python train.py --num_hidden_layers=9 --hidden_size=320 --n_experts=16 --experts_per_token=1 --d_expert=816 --d_shared_expert=0 --hidden_act="gelu" --moe_layers=[1, 2, 3, 4, 5, 6, 7, 8] --router_score="softmax" --normalize_top_k=false --routed_scale=4.34 --balance_loss=0.000693 --balance_bias=true --router_z_loss=0.0001 --router_bias=true --init_std_router=0.0152 --lr_router=0.000549 --num_attention_heads=10 --num_key_value_heads=10 --head_dim=32 --vocab_size=23213 --norm="layernorm" --norm_place="pre" --norm_eps=1e-05 --positions="learned" --qk_norm=false --attn_scale=0.177 --tie_word_embeddings=true --parallel_block=false --init="normal" --init_std_qkv=0.0246 --init_std_o=0.0246 --init_std_up=0.0246 --init_std_down=0.0246 --optimizer="muon_variant" --learning_rate=0.00807 --lr_mult_o=2.0 --lr_mult_down=3.0 --beta1=0.93 --lr_head=0.00715 --max_grad_norm=2.0 --warmup_steps=200 --schedule="wsd" --decay_fraction=0.683 --decay_shape="linear" --final_lr_fraction=0.05 --batch_tokens=65536 --max_seq_len=1024 --doc_mask=true --train_tokens=377600000 --max_steps=5762 --dataset="wikipedia_en"
Below are experts of layer 3 (counted from 0) of a mixture-of-experts language model. Rows are named router (the router's row for the expert), up (a neuron's input weights, with its number), down (a neuron's output weights, with its number) and show model dimensions 240-279. Each number is 128 + 32 x the weight over its row's rms, rounded and kept within 0 to 255.
Before each expert's rows: "comes after" lists some tokens at least twice as common just before its tokens as in all text. This comes from a sample of Wikipedia text that the model never trained on. Tokens count by the router's weight.

# expert 1
comes after: ", ", "| ", " ", " in ", "–", " ("
router [ 86 174  88 135 168  87 159 123  98 108 129 149 117  98  95 168 129 148  99 161 123 154 164 155 122 159 113  92 145 143  91 106 133 153 118 132  99 161 131 101]
up0 [120 154 183 133 111  80 189 146 129 126 122 175 177 107 160 159 133 149 170 158 100 192 136 130 128 114 105  89 121 100 139 114 189  86 178 114 189  96 119  72]
down0 [154 101 144 152 111 114 130 175 133 107 143 103 120 102  64 163 109  84 118 164 131  64 115 111 169  77 131 136 136 116 214  71 103 186 164 122 107 146 156 134]
up1 [159 133  70  96 118 138 132 144 153 133 156 204 138 126 163 148  48 130 111 123 113  97 112 137 154 173 150 112  91  99 138 101 155 175 185 123 170 105  97 101]
down1 [143 126 116 129 162 133  83 136 109 135 117 162 153 124  71 124 121  89 128 150 135  80  99 140 179 139 168  80 125  83 114 153 114 173 111 138  72  81 116 111]
up2 [115 150 122 135 115 141  97 179 144 142  85 161 159  86 139 115 113 111 120 110 117 116 169  96  96 103 133 180  71 154 166 134 104 131  66 152 190  83 161 178]
down2 [114 168 140 129 143 117  75 173 130  95  81  97 116 105 147 173  92 112 183 140 133 145  92 136 134 163 112 117 115  86 135 159 173 150 154  86 105 117 108 123]
up3 [ 95 122 127  94 132  96 104 167  84 112 170 138 113  79 150 178 135 141 122  89 116 119  67 105 124 134 119 122  95 148 138 184 142 101 145 120  79  80 100 130]
down3 [135 140 110 153 112 185  87 148 104 113 137 102 146 136 173 156 124 123  90 179 189 186 144  65 107 127 133 168 130 144 140 171  94 131 166 155 164 131 153  88]
up4 [120 181  59 126 123  66 162 134 118 122 120 163 180 129 119 105  88 147 145 185 103 161 128 114 106 145 176 152 151 156 112  79 111 143 147 119 106 142 125 104]
down4 [172 107  84  91 125 128 191 125 118 121  75 137 161 138 104  82 129  98 111 190  88 157 146 107 116 123 148 130 145 128 129  76 128 153  96 159  81 144 164 175]
up5 [ 77 137 179 137 162 116 128  89  86 106 132 130 122 137 106 104 152 130 133 115 115  74 173 138 120 113 123 127 143 117  78 127 136 129 121 136 151 135 146 130]
down5 [157 105 120  78 116 125 142 115 165 138  62 176  99 145  76 145 136 162 119 108 116 103  67 128 148 152 141 144 145 152 116 105 169 103 110 128 147  95 136  61]
up6 [ 70 149 104  59 128 153 105 179 124 142  83 108 134 190 128 145 110 194 172 131 100 117 139  38 131 106 104 134 131 163  98 103  75  95 115 148  61 148 201 172]
down6 [147  89  92 180 119 129 178 149  64 133 121  75 130 138 143  87 122 113  90 148 123 121 157 138 149 121 154 133 120  88 192 142 111 129  61 118  99 104 165  91]
up7 [137 130 147  72 115 114 173 151 192 119 125 161 141 167  81 144 167 181 142 174 122 184 130 124 116  79 102  81 190 117 190 146 115 150  68  71  68 102 178 174]
down7 [119 141 113 117 135  67 122 139 145 140 167  77 119 151 132 136 163 109 107 107 137 122 103 159 116 121 133 107 159 138 125 128 114 109  55 163 116 177 155 139]
up8 [ 87  83 132 175 162 148 170 103 148  62 134 171  95 163 136 105 145 137 171 141 117  86 126 105 129 102 161 153 164 151 142 104 117  64  84 166 110  99 143 173]
down8 [106  75  75 132 109  93  68 114 108 156 113 115 158 163 144 170 101 148 112 111 106 126 109  90 107 151 143 105 123 115 107 141 167 160 159 137 110 109 223  90]
up9 [122  75 135 118 138 166 135 133 138 139 156 101 161 145 147 146  98 136  84 130 128 118 144 122  77 134 125 122  87 142 140 107  75 151  51 175 123 132  65  87]
down9 [ 83 161 115  86  95 163  90 116  79 110 146 178  52 175 169 186 175 127 144 195 112 112 177  91 130  84 116 108 109 141 112  91 121 137 168  81  99  91 111  94]
up10 [139 140 136  94  98 155 148 115 131  99 154 173  94 142 164 105 149 108 122 138  93  69 200 151 108 124 133 139 122 140 105  87 123 171 169  53  62 212 178 151]
down10 [139 100  95 174 156  71 126 172 105  85  77 142 163 138 158 148  98 111 128 159 172 147 102 126  83 120 122 140 112 125 159 112 100 115 126 154 178 121 114 209]
up11 [170 170 131 126 124 149 128 179  51  86 126  37  79 108  95 162 104  98  94 103 130 141 110  76  99  77 129  96 160 106 138 178 145 117 120 151 195  95 130 112]
down11 [ 81 158 222 162 165  98 125  92 124  63 170 151 129 173 129 120 151 128 122 142 125 120  83 139 142  66 141  94  94  87 158 122 121 115 140 101 137 126 101 107]
up12 [171 177 148 205  82  84  97 130 150 102 130 101 144 119  96 173  97  80  92 127 145 123 115 130 154 136 170 109 172 155 134 160  46  78 159  74 173 147 120  53]
down12 [106 157 103 140 155 119 149  86 149 167  92 165 189  80 120 157 105 142  78 105 100 165 153 172 133 191 122 114 160 110 122 129 155 101 145  95 103 116 115  89]
up13 [139 143  92 130 151 112 184 161 171 130  77 113 120 143 152 168 119 130 155 104 168  96 117 122 171 162 168 126 137 144 100 150 160  68  59 129 153  97 141 128]
down13 [160 150 129 129 184 101  73 155 136 180 130 147 189 148 139 151 107 125 124 106  82 193  98 137 144 122 115 156 145 168 191 122 165 107 147  94 138 107 114 141]
up14 [ 72  82  95  80 168 123 193 107  94 155  79 167 105 129 136  86 127  63 130 156 152 192 138  84 114 118 122 116 118 153 143 156 163 186  98 133 109 124 209 113]
down14 [100 190  70  83 148 157 111  42 129 209 100  62 172 136 136 105 141 110 113 189 106 137 135 115 133 189 108 158 132 142 152 145 116 169 176 135 123 140 107 175]
up15 [151 116 133 126 130  73 128 120  78 137 101 107 126 149 164  98 153 185 205 117 166  73 101 100 107 111 110  99 107 172 191 167  83 123 146 143 129 132 149 122]
down15 [124  99 122 107 105 170 119 137 121  82 122 149  65 111 171 112 175 118 107 133  84 146 133  87 104 146 200  81  83  92  62 144 140 131 154  80 141 142 126 180]
up16 [171 109  99 103  90 153 170 124 142 130 205 137 149 139 115 143 122 109 137  85 142 165  99 114 127  79 142 111 101 105 124 124 130 131 152 121 113 142 144 198]
down16 [ 68 165 110 113 163  72 129  75  94 105 128 125  93 126  84 140 163 134 115 145  94 127 129 118 156 159 162 142 188 157 141 127 162 133 182 112 120 134 131 146]
up17 [145 103 140 103 125 118 145 114 122 151 186 133 141 185 123 133 109 163 114 106 105 120 105 123 102  74 132  96  94  87  96 141 101 191 143 124  57  58  77 114]
down17 [ 91 127 111 145  97 134 154 134 149  79 132  97 131 117 158 186 139 114 134 121 162 129  82 165 156 147 115 191 130 155 111 125 158 120  86 139  95 148  64 122]
up18 [177 113 140 145 112 139 151 199  78 135  87 106 155 120 106 144 111 150 164  85 151 116  81 111 107 144 170 123 128 155 146 146  80  92 108  72 172 139 152  95]
down18 [123 110 168 111 118  89  85 102 105 127 160  89 173 129  84 103  75 133 140 175 106 135  99 195 146 160 116 128 203 120 165  77 134 116 126 207 176 176 125 133]
up19 [148  85 123 174 131 137 148 147 145 153  84  97 119 104  83 168 185 136 205 155  80  84  53 113  64 126 124 135 168 121 145  63 126 125 132 140  42 153  61 163]
down19 [170 114 136  84 115 138 104 143 132  97 108 111 133 128 140 120  77 175 135 107 160 127 122 139 110 111 123 128 130 134  45  99 129 127 150 140 121  89 161  99]
up20 [104 165 155  99 168 118 116 153 173 127 109 146 141 109 104 138 155 158 169 163 177 147 103 183 109 207  78 120 142 104  95 176 107 110 160 115 104 131 118 198]
down20 [118 101 161 159 135 165 132  74 126 129  63 131 109 127 120 116 101 110 107  94 122 113 109  61 149  75 135 162 158  98 157 106 122 124 165 124  67 113 116 121]
up21 [128 109 176 128 170 135 150 131  96 125 132 165  85 112 126 149 131  69 185 137 144 126  82 139 155 142 142 106 157 123 131  88 156 130 158 124 125 131  89 158]
down21 [114 127 100 178 102 120 106 149 137 191 131 145 152 122  98  99 173  89 122 132 120 195 155  94 125  96  87  75 138 125 125  93 129 145 103 105 110 113 172  94]
up22 [153 127  95 157 121 108 130 142 140  74 121 117 137 140 179 169 139 108 131 156 141 150 120  94 119 174 131 150 120 155 169 197 167 156 137 145  47  80 152 124]
down22 [135 122 154 137 117 143  72 135 152 140 124 170 148 127 119  90 160 145 159 143 112  81 127 136  95  69 120  96 132 120 108 140 163 120 151 129 105  79  74  78]
up23 [153 139 140 117 130 117 135 157  68  67  79 113 102 116  71 134 118 142 102 151 165 159 152 175 169 122 163  90 159 122 228 135 163 132 167 153  99 100 150  77]
down23 [ 93 117 145 108 138 122 109 110 112  86  72 129 105 126 150 155 108 116 151 144 142  96 142 144 159  48  74 109 132 123 188 199 168 168  91 144 105 121 140 101]
up24 [129 161 161 122 130 108 191 103 119  93 107 160 103 183 115 151 152  73 124  89 123 101 166 108 108 157 127 141  93  67 103  61 163 124 180 106 144 154 136 168]
down24 [189 102 128 120  80 123  73 141 143 168 165 131  99 183 185  91 172 157 137 131 152 138 183 128 154  93 136 161 136 156 145 206 116 129 163  96 170  69 102 111]
up25 [ 98  98 119  63 188 123 158 125 158 120 165 153  86 129 147 116 151 173 138  60 140 134 113 160  84 150  97 173 132 120  91 162 156 162 160 144  92 164 151 163]
down25 [128  99 119 135 104 143  94  95 142 138 159 117 157  76 183 123  91 127 125 167 152 142 144  93 117 148 105 168 104  91 159 106 131 108 128 144 189 132 128 159]
up26 [119 145  97 144 154 160 106 109 163 131 107 163  98 103 101 106 113  97 130 113 119 168  94  96 154 157 127 150 160 148 109 137 154 167 129 156 108 154 161 143]
down26 [107 109 112 125  91 174 157 126 152 163 144  96 161 121 134 204 117 141 159  92 133 125 116 149 126 147 114 113 142 127 182 149 148  71  81 126 114 107 151 146]
up27 [133 119 112 138 117 118 132 120 163 137 140 155 154 131 168 134 138 130  95 123  84 138 148 147 115  65 144 128 113 176 208 158 176 115 124 120 104 132 109 135]
down27 [116 112 151 177 135  94 126 125 136  81 121 185 130  90 149 104 225  85 161 104 100 166 138 172 155  97 162 154  58 109 179 128 140 105 147 110 101 165 110 113]
up28 [134  99  39 156 134 173 148  56  98 176 127 195 111  97  23 174 138 170 134  84 148 207  73 145  61 159 135 116 145  83 109 125  89 155 143 115 102 132 101 127]
down28 [ 72 114 176  74 129  82 168 112 103 115 128  62 165 150 182 116 151 124 129 131 167  93 148 185 191 165  96 117 154 130  69  52 124 139  96 160 140 161 162 126]
up29 [ 92  60 136 121 162 105 177 165 143 144 182 155 119 122  63  61 205 134 133 163 129 131  65 139 175 116 139 142 128 111 146 100 178 131 116 166 135 128 152 142]
down29 [120 152 123 102 110  91 161 133 128 107 100  66 148 138 134 151  78 163  54 104 104  91 151 149 139 166 103 108 153 164 138  99 145 140  56 190  97 154 129 141]
up30 [ 83 103 169 156 130 151 183 115 112 153 132 143 103  96 134 112 149 109 116 149 112 105 133 161 156 168 187 107 148 134 136  74 110 108  97 110 162 134 146 165]
down30 [147 121  87 127 107 127 114 133 137 155 154  89 175 149 141 149  90 152 161 111 103 153 170 162 123 185 104 128  94  73 152 136 110 157 127 130 173  89 107 122]
up31 [148  84 160  99 125 113 108  96 150 123 151 143 145 151 152  65 110  76 131 173 118  85 135 119  88 105 183 129 134 116 137  91  98 104 114 136 147 124 179 116]
down31 [ 73  96 160 162 171 154 157 138 111 128 114 116 170  93 148 150 171 106 138  71 129  76  74 154 125 125 135 157  57 140 172  75 113 107 138 113 105 104 110 103]
up32 [113  78 120 144  92 133 116 158 161 147 113 115 111 148 136 118 106 145 143  98 138 112 148 136 121 127 139 152 163 177 117 106 161 128  89  90 183  98 134 203]
down32 [ 89 141  87 137  82 160 136 159 103 146 184 145 102 100 148 142 108 103 152 166 181 119 119 154 109  95 104  80  63  95 148 133 119 137 127 104 215 165 180 189]
up33 [136 124 140 111 154 120 164  84 124 149 127 139 174  96 118 138 120 178 130  85  76 120 139 150 158 101 191 176  54 154 162 163 144 114 144 100  90 176 104 141]
down33 [193 116 129 124 120 119 135 126  86 121 125 172 176  85 171  96  72  67 142 119 122 138 120 130 113  84  63  99  71 159 193 141 182 155 118  86 176 138 133 167]
up34 [ 79 115 177 135 122 143 118  81 127 163 128 196 113 120 118 127 119 179 123 136  85 101 153  98 107 125 133 138 104 152 124 164 119 108 183  77 100 147  76 116]
down34 [147 112 111 111 121 102 116 165 161 101  93  71  26 100 140 125 151 113 131 137 165  89 190 104 147 108 155  96  60 126 150 154 173 168  71  78 141 153 139  91]
up35 [175 105 132 135 143 147 116  99 148 107  82  97 119 125 184 145 129 165  94 101  95 128 148 135  95 156 140 124 151 184 183 105 117  44 113 152 152 166 147 100]
down35 [202 150 174 120 122  62 167 145 125 152 128  98 109  95 156 188 105 106 100  75 141 185 191  89 135 127 164 102 185 133 145 153 115  74 176 155 151 111 105 165]
up36 [143  84  91 107  63 112 161 131  61 139 141 110 147 141 129 171 152 136 117  80 159 170 170 130 153 163 114  63  92 201 140 136  99 139 102 165 160 144 130 166]
down36 [147 161 136   2 109  45 172 138 156 121 130 122 146 155 106 108 131 133  85 195 118 146 125 114  71 109  95 145 106 128 105 155 105 117 135 118 157 146 109 117]
up37 [168  90 155 153 142 121 135 141  85 125 138 130  90 143 110 113  78  56 103 106 140 172 144 134 148 176 156 142 129 118  70  39 118 167 200 118 141  93 125 101]
down37 [139  62 140 120 124 116 162 136  88 122 192 174 124  79 155 131 118 111 188  99  77 168 197 154  91 155 126 133 103 140 140 127 122 125 167 136  70  92 129 104]
up38 [176 153 125 196 124  90  77 195 153 137 130 123 121 131 126 164 134 105 113 178 169 111 109 121 127 152 127  94  87 120  86 117 128 106 106 193 167 143 157 107]
down38 [179  67 174 100  85 108 168 133 162  99 137  94 161 130 120  91 143 135 118 133 154 162  94 147 153  97 141 158 185 163 108 121 128 160 229  89  31 105 123  89]
up39 [114 102 169  90 137 129 100 116 147 152 100 116 165 173  88 164 138  69  93 146 105 125 152 179 112  84 126 106 155 157  90 103 133 105 107  84 167 103 128  58]
down39 [112 150  65 161  34  79 169 145 140 122 124 158 145 116 163  83 186 122 168 124 133 117  93 160 139 135 160  74 132 137 117 150 152 134 168 191 160 119 116 180]
up40 [142 125 149 128 130  98 121 130 210 122 135 179 189 123 152 122 124 152 149  88  93  46 108 153 137 165  88 134 110 173 150 163 127 169 138 120  93 124 201 124]
down40 [154  96 143 123 142 139 145 123 135 108 138 167 133 182 124 167 141  78 112 140 113 116 156 115 168 133 105 120 176 171 136 136  88 129 152 162  97  63 106  38]
up41 [108  84  98  88 170  96 182 193 139 135 100 142  91 139 137 169 138 186  94 127 136 164 164 142 140 132  90 115 115 128 117 122 108  86  99 141 122 200 181  90]
down41 [154 135 172 131 164 121  76 205  76 114 117 131 166 129 128  94 106 136 131 157 140  89 108 158  95 124 124 115 126 136 113 134 117 141 139 165 141  56 122  91]
up42 [241 195 146 139  61 143 100  99  95 113  93 114 119  98 123  87 130 176 107 141 169 204  85 161  96  92  69 188 157 161  82 155 124  64 110 147 136 145 154  85]
down42 [ 46  86 107 136 201 147  42 162 160 157 197 179 121 158  84 139 180  72 143 175 119 153 169  79 134 183 100 123 112  84 161 123 128 162 164 126  98 155 140 120]
up43 [ 98 177  97 142 177 121 111 127 175  66 105 119 150  84 125  98 193 109 111 149 133 121 111 143 101 142 165 130 139 142 166 144 110 203 132 126 101 123 130 154]
down43 [151 122  96 144 129  65 147 153 105 119  60 145 115  91 100 163  99  94 121  82  58 176 192 155 109 157 118 173 171 192 105 131  69  67 121 165 181 100 143 158]
up44 [149 101 101 147 157 171 130 119  86 149  99 171 145 120 146 132 178 138 105 120 132 179 139 167 135 119 160 106 139 133  99  77 123 130 130 217 173 160 143 137]
down44 [189 161 137  67 157 100 140 137 148 100 133 131 115 180  87 120 117 124 118 143 132  92 100 107  87  94 102 171 153 148 143  94  69 189 104  81 126  90 125  99]
up45 [ 47 189  94 141 165 123 115 123  86 133 137 132 114 115 119 142 125 113 180  82 135 113 112 130 127  88  96 165 111 136 162 109  81 129  79  94  98 144  81 149]
down45 [109  81 117 127 121  77 181 160 117 216 109 155 109 117 100 146 106  95 116  77 102 136 106 129 142  98 126 145 124 146 123 132 113 114 140  90 163 130 216 171]
up46 [157 103  87 167 129 136 150 121 174 151 168 122 125 150 164 154 176 189 111  86  67 116 122 148 159 159  97 127  81 124 167 142 118 184 131 127 112 147 120 107]
down46 [124 125 112  95  56  85 104 167 142  91 171 135 117  94 127 115 130 145 153 111 178 113 152 107 168  73 180 164 116 169 135 150 159  98 139 131 167 183 146 132]
up47 [134  66 101  80 141 125 132 148 123  80 168  95 102 106 110 138 149  77  78 199 202 240 125 157  89 109 113 102 120 186 121 125 131 143 135 119  99 146 158 150]
down47 [131 145 132 155  77 171 155 127 134 157 118 120  59 111 144 134 148  72 170 142 127 162 163 112 192 119 152  71 141 132 101 124  98 112  87 187 145 141 145 132]
up48 [144 146 107 194 118 170 143 157  72 169  92 117 131 140 117 110 140 199 109 126 177  84 122 141  69 181  88 162 132 163 135  96  92 132 111 129 146 132 142 107]
down48 [147 170 161  95 133 125  70 138 135  97 120  97 119 145 128 124 119  79 180 131 114 156 127  98 144 152 106 105 138 169  80 163 164  86 139 114 148 150 133  90]
up49 [ 80 130 122  94  93 124 145 126  80 104 117 135 114 127 128 150 144 170  79 118 141 138 131 130 147 103 115 130 142 136 131 115 183 122 152 132 121 105  93 146]
down49 [143 186 137  99 150  97  82  80 180 118 110 162 130 118 114 176  49  98 121 126 153 118  68 137 122 125  99 176 110  79 113  91 135  97 133 163 134 125 189 138]
up50 [223 104 155 150 104  79 150 142 127 131 144 118 102 134 131 116 124  68 121 138 189  86  92 172 148 156 137 111 134 129 106 133 164  79  83 129 115  54 220 142]
down50 [110  75 118 128  71 145 158 135 193 133 153  80 125  73 181 163 142  98 105 126 145 116 158 108 117  65 172 174 135 155 129 163 104 127 152 101 222 143  78 133]
up51 [ 80 137  62 131  96 179 132 103 117 110 140 159  85 141 120 134 131 143 126 149 109 120 159 117 109 109 151 146 152  95  85  83 169  82  90  97 141 173 107 134]
down51 [180  98 135 104 170  61 135 115  71 139  91 125 146  97 117 116 224  79  91 140  95 115  86 184 151  94 115 117 103 143 158 118 146 145 189 158 188 174 151 154]
up52 [ 84 152 106 110 184 192 128 168 178  89 111 168 130 142  54  93 140 112 114 143 132 126 134 103 129 167 134  82  95 173 160 170  96 181 128 133 116 110 108 172]
down52 [115 142 120  58 113 121 197 118 142 127  73  53 108 131 142 196 150 116 166  54  88 207 143 157 137 128 101  73 108 107 148 106 123  91 104 130 144 124 161 134]
up53 [131 105 165 107 138  33 121 161  92 149 125 131 132 196 137 145 117 134 139 139 122 103 129 154 211  98 114 159  79  90 127 137 139 111 154 131 102 142 129 160]
down53 [160 136 100 139 144 134 173 120 152 119 158 141 105 126 151 130  88 125 175  79 138 118  88  81  83 149 139 125 159 126  70 117  98  79 146  63  62  65  97 108]
up54 [182 159 109 139 121 148 143 161 168 107 114 126 147 193 136 114 120 123 118 153 126  44 142 159 177 194 129 109 189 110  79 116 129 144  89 107 129 138 102  91]
down54 [ 68 115 163  95 154 122 115 197 105 185 170 137  97 148  91  91 162 127 135 125 117 211 122  99  96  86 140  88 195 156 172 108 151 133 127 230  61 155 145 139]
up55 [ 92 140 160 101 151 128 148 128 141 133 122 164 138 143  63  96 132 187  92 143  58 122 135 122 131 165 139 115  98 156 138  95 141 149  84 145 121 137  98 104]
down55 [106  90 121 173 117 199  92 147 157 122 109 106  90  95 121  92 190 132 105 128 151  95 156 142 132  46 106 100 115 139 185 150 140 103 157  99 130 108 151 100]
up56 [165  85 146 173 136 179 121 148  63 154  38 119 106 114 130 149 126 145 131 100 132 120  91 102 157 109 132 183 116 162  91 123  89 112 111 151 123 130  97 119]
down56 [135 122 183 106 123 156  28  98  82 181 173 104 149 162 153 176 118 147 123 144  93 122 147  91  94 139 169 107 115 149  98  41  98 153 102 167 133 153 168 120]
up57 [114 128 181 212 125 139 120 142 123 143 104 122  86 118 200  91 122 149 169 173 182 103 107 118 166 120  85  74 136 116 159  92 105  96 166 150 118  79  56 153]
down57 [ 51 173 150 174 148 133 147  92 101 136 113 174 121 113 142 115 124 103 119 107  66 112 110  92 136 125 159 116 162 135  78 155 161 131 139 140  99 149  64  44]
up58 [113 117  94 142 135 152 118 101 122  90 123  82 140 100  95 165 133 188  38 148  94 119 143 175 125 149  99  82 129  89  78 114 110  56 120 104 165 142 192 133]
down58 [144 110 163  89 127 163 117 168 133 165 127 114  46 182 140 122 183 170 155  53 137 109 138  99 185 123 127 136 127 131 154 182  94  85 127 145 129 179 141 160]
up59 [190 138 112 118 157 110 131 181 133 127 113 149 126 141 131 113 135 161 150 130 142 106 118 135 106 141 144 172 170  98  88  80 103 117 115  99 118 110 151  47]
down59 [193 160 138 162 124 131 183  60 145 113 116 113 142  78 111 161 134 150 138 110 106 129  86  77 128 115 155  87 174 148 102 135 132 111 100 139 169 164 118 114]
up60 [127 120 200 145 126 134  92  91  77 156 108 158 113 100 159  94 185 174 161 112 138  39 157 165  97 154 120 124 133  94  70 123  59  67 148 152 145 102 158 165]
down60 [170  78 166 111  99 149 131  81 167  94 165 113  91 162 121 121 103 169 181 105 124 135 148 116 108  90 120 138  98 196  60 126 175 156  86 142  99 137 122  93]
up61 [171 204 150 118 116 102 197  65 147 118 109 178 108  84 218 120 168 111 180 138  93 198 117  76  94 122  68 106 137 163  53 114 146 162 136 130 100 111 128 109]
down61 [ 91 116 165 139 116 132  65  83 161  94 150  96  92 143 120 174 155 116 121 145 181 101 137 161 157 136 127  79 166 118 187 112 123 150 135  84 126 139 184 135]
up62 [181 106  89 145 132 110  99 111 187 100  93 138 111 161 102 123 140 184 123 157 157 174 157  70 178 124 141 131 127  98 100 154 164 128 163 182  82 116 141 110]
down62 [114  91 153 129 150 132 136 136 127 144 133 163 131  96 153 141 149 133 129  63 155  66  99 139 121  67 161 146 138  64 144 105 111 153 101 146 129 180 111 131]
up63 [170 179  99 139 172 156 114 149 121 160 102 208 167  96  62  88 129  79 136 156  98  89 151 132 135 152 201 137 149 175 172 151 163 103  60 137 140  93  91 172]
down63 [103 102 140 151 129 140  85  96 172 104 122  93 166 119 138 123 107 175 115  96  91 131  79 178 147 185 108 128 125 142 108 139  71 114 195 167 114 119 152 134]
up64 [158 117 153  86  91 185  86  86  76 151 131 151 164  91  67 161 146 108 147 147 186 120 133  73 115 133  81 162  95 106  77 112 128  60  62 153 123 102  96 154]
down64 [ 95 151 113 137 149 160 134 202 127 155 116 139 166 176 100 136  97 121 156 167 125 118 166  84 157 100  99 141 140 142  94 132 207 159 133 116 143  91 173 165]
up65 [118 150 156 140 152 114 116 103 135 123 101 141 156 125 143 113  96 148 165  90 137 126 198  79 134 113  99 207  77 121  88 118 152 142  42 203 133 125 106 158]
down65 [158 130 161 184  96 164 145 128  73 149 119  91 102 176 164 129 128 138 136 118 160 117 154 146 137 123 154 175 197 202 119  70 141  54 104  79  91 135 105 145]
up66 [185 122 173 134 123 106 143 156 150 139 151 125 131 148 134 103 154 155  99 118 147  88  58 120  41 180 130 176 119  87 147 133  98 114 107 138 149 160  75 150]
down66 [107 129  73  67 120 118 163 171  89 159 144 159  51 121 140 146 118  82 161 132 102 102 116 105 153  96 118 151 139 142  62  86 118 129  76 115  47 110  72  87]
up67 [ 95 179 131 129 225 159 105  90 138 115 118 146 153 108 155 146 149 144  77 147 106  85 112 111 114 119 173 129 149 140 136  84  63 103 202 143 183 219 179 120]
down67 [116 114 109  96 170 160 132 112  84 139  66 139 137 152  94 128 105 126 118  84 112  86 153 113 121  97 124 161 162 126 175 157 143 138 104 222 154 112 163  85]
up68 [127  99 158 102  88  79 194  78 108 149 105 132 142 202 133  80 100 129 119 132 154 106 111 173 210  96 130  86 166 150  86 155 146 107 119 127 129 175 163 103]
down68 [123 166 137 167 108 138 135 138 136 119 127 134 135  72 112 129 147 156 121 140  87 109 166 134 134 178 145 164  30 175  67  80 141  77 126 103 163 104 137 133]
up69 [170  92 182 110 113  74  81 129 124  61 123  98  97 155 186 132  76  97  79 130 104 164 135 170 131 129 126 124  71 114 109 140 131  93 111 120 124 144 144 117]
down69 [115  54  99 126  70 145 117 105 163 110 117 110 160 116 109 157 138 129 124  89  93 101 108 157 101 148 127  95  49  71  97 130 137  54 120 108 173 129 101 113]
up70 [141 145 201 135 124 181 122 138 123  88 161 158 168 161 185  91 152 131 152 176 161 180  92 113 103 144  96 140 135 152  87 147 140 163 126 141 118 135  72 144]
down70 [157 145 133 141 102 142  79  87  88 130 163 123 128 126  64 116 126  97 103  94  77 120 150 172 112 139 111  51 132 128 143 136  94 149  97 124  90 115 125  94]
up71 [204 110 114 174 115 152 132 115 140 108 139 101 118 129  80 138  68  97 108  85 146 145 105 124 138 163  96 181 105  99 140 114 188 139 113 166 163 177 135 128]
down71 [136  97 171  87  97 156  43 137 156 169 123 122 120 131 122 114 127  82 187 133  37 129 224 110  56 160 154 132 108 176 121 166 127 135  94 122 112 103 160  93]
up72 [ 92 100  76 159 135 117 131 116 130 151  83 163 123 134 106 159 164 149 163 104 116 193 117 106 137 105 137 170 107  82 110 133 111 142  87 185 150 113 126  83]
down72 [162 201 129 135 112 120 144 161 137 112 158  81 143 137 135 158  95 128 138 128 145 142  57 127 196 168 137 139 166 133 142 123 160 109 153  98  97 128  65  86]
up73 [141 136 115 151 168 135 148 116 145  74 107 194 126 107 103 169 178 149 142 159 189  97 161 134 134 143 140 159 114 115  25 165 165 126 154 111 154 115 121 122]
down73 [143  97 126 106 109 153 165  78 150 186 119 159 137 166 147 138  69 154  89 133 110 130 108 147 103 137 116 156 133 165  95  76  91 109 141 176  87 150  90 110]
up74 [105 147 166 144 130  76  63 157 107  97  92 115 132 138 163 148  89 130  88 114 110 206 184 133 178 144 113  94 104 137  92 146 114 116  68 168 127 138 108  87]
down74 [109  90  72 127 137 156 132 167 174 135 151 112 135 107  94 128 104 112 121 135 142 191 184  89 112 143 127 145 168 125 210 129 157 117 160 114 157 118 134 158]
up75 [ 74 126  97 160  90 160  86 118 104 139 161  85 123  91 169 152 111 119  78 167 119 145 130 121 141 185 132 106 159 127  81 121 115 129 143 110 138 100 111  81]
down75 [122 129 114 107 169 108 136 153 125 132  69  85  94  54 153 129 175 114 110 131 125 151 121 195 140  71 131 144 126  90 158 123 126  86 109 160 121 122 148 104]
up76 [119  85 191  86  96  78 124 109 107 106 104 109 149 128 143 113 165 173 132 169 137 129  71 144 145 155 124 125 165 153 175 102 137 152  72 165 134 129  85 128]
down76 [146 195 149 178 166 187 186 142 153 137 161  98 130  88 156  58 146 125 111 142 142 126 128 100 149 156 111 153 160 108 116 115  95  78 133  97 141 149 128 134]
up77 [ 93 117 139 100 150 143 183 129 144  83 106 203 119 122 137 117 168 104 177 116 105  86  85 161  82  97 112  66 108  92 120 109 104 125 143 131 109 155 162 182]
down77 [113 120 139 123 139 134 165 124 162  80 138 184 190  97  96 161 116 114  79 151 134 130 104  84 193 103 117 152 173 152  97  91 102 130 115 142 164  95 168 160]
up78 [128 125 105  90 160  84 151 126 126 114 121 135 128 196  94 147 118 130  86 164 126 155 105 190 129 161 215  90 103 158 129 126 131  85  93 150 162 131 182 135]
down78 [135 161  74 152 109 140 106 154  68 167 111  87 138 174 188  32 102 145 109 133 109 144 131 159 149 142 139 115 116 152 166  82 101  90 146  87 106 152  71 122]
up79 [121 113  80 114 160 170 138 113 111 129 159 156 152 152 127  96 135 153 103 125  95 137  94  90  85 189  95 122 163 175 124  80 178 139 152  58 105  43 105 119]
down79 [103 177 138 142 112  92 131 131 115 124 191 101 103 133 147 149  53 181 105 109 158  56 156 194 103  62 136 108 173 101  69 171 125 140 175 158 145 167 135 168]
up80 [127 103  79 202 148 136  97 107 138 172 143 174 120 131  99 151 161 123 167 126 137 117 147 138 127 132 228  80 182  79 160 117 152 156  92 128 102 163 161  99]
down80 [120 117 174 141 121 135 121 202 158 112 139  92  64  86 107  83 171 116 161 133 148  97  96 165 153 139 136  63 135 141 168 132 117  88 133  97 164 134 120 117]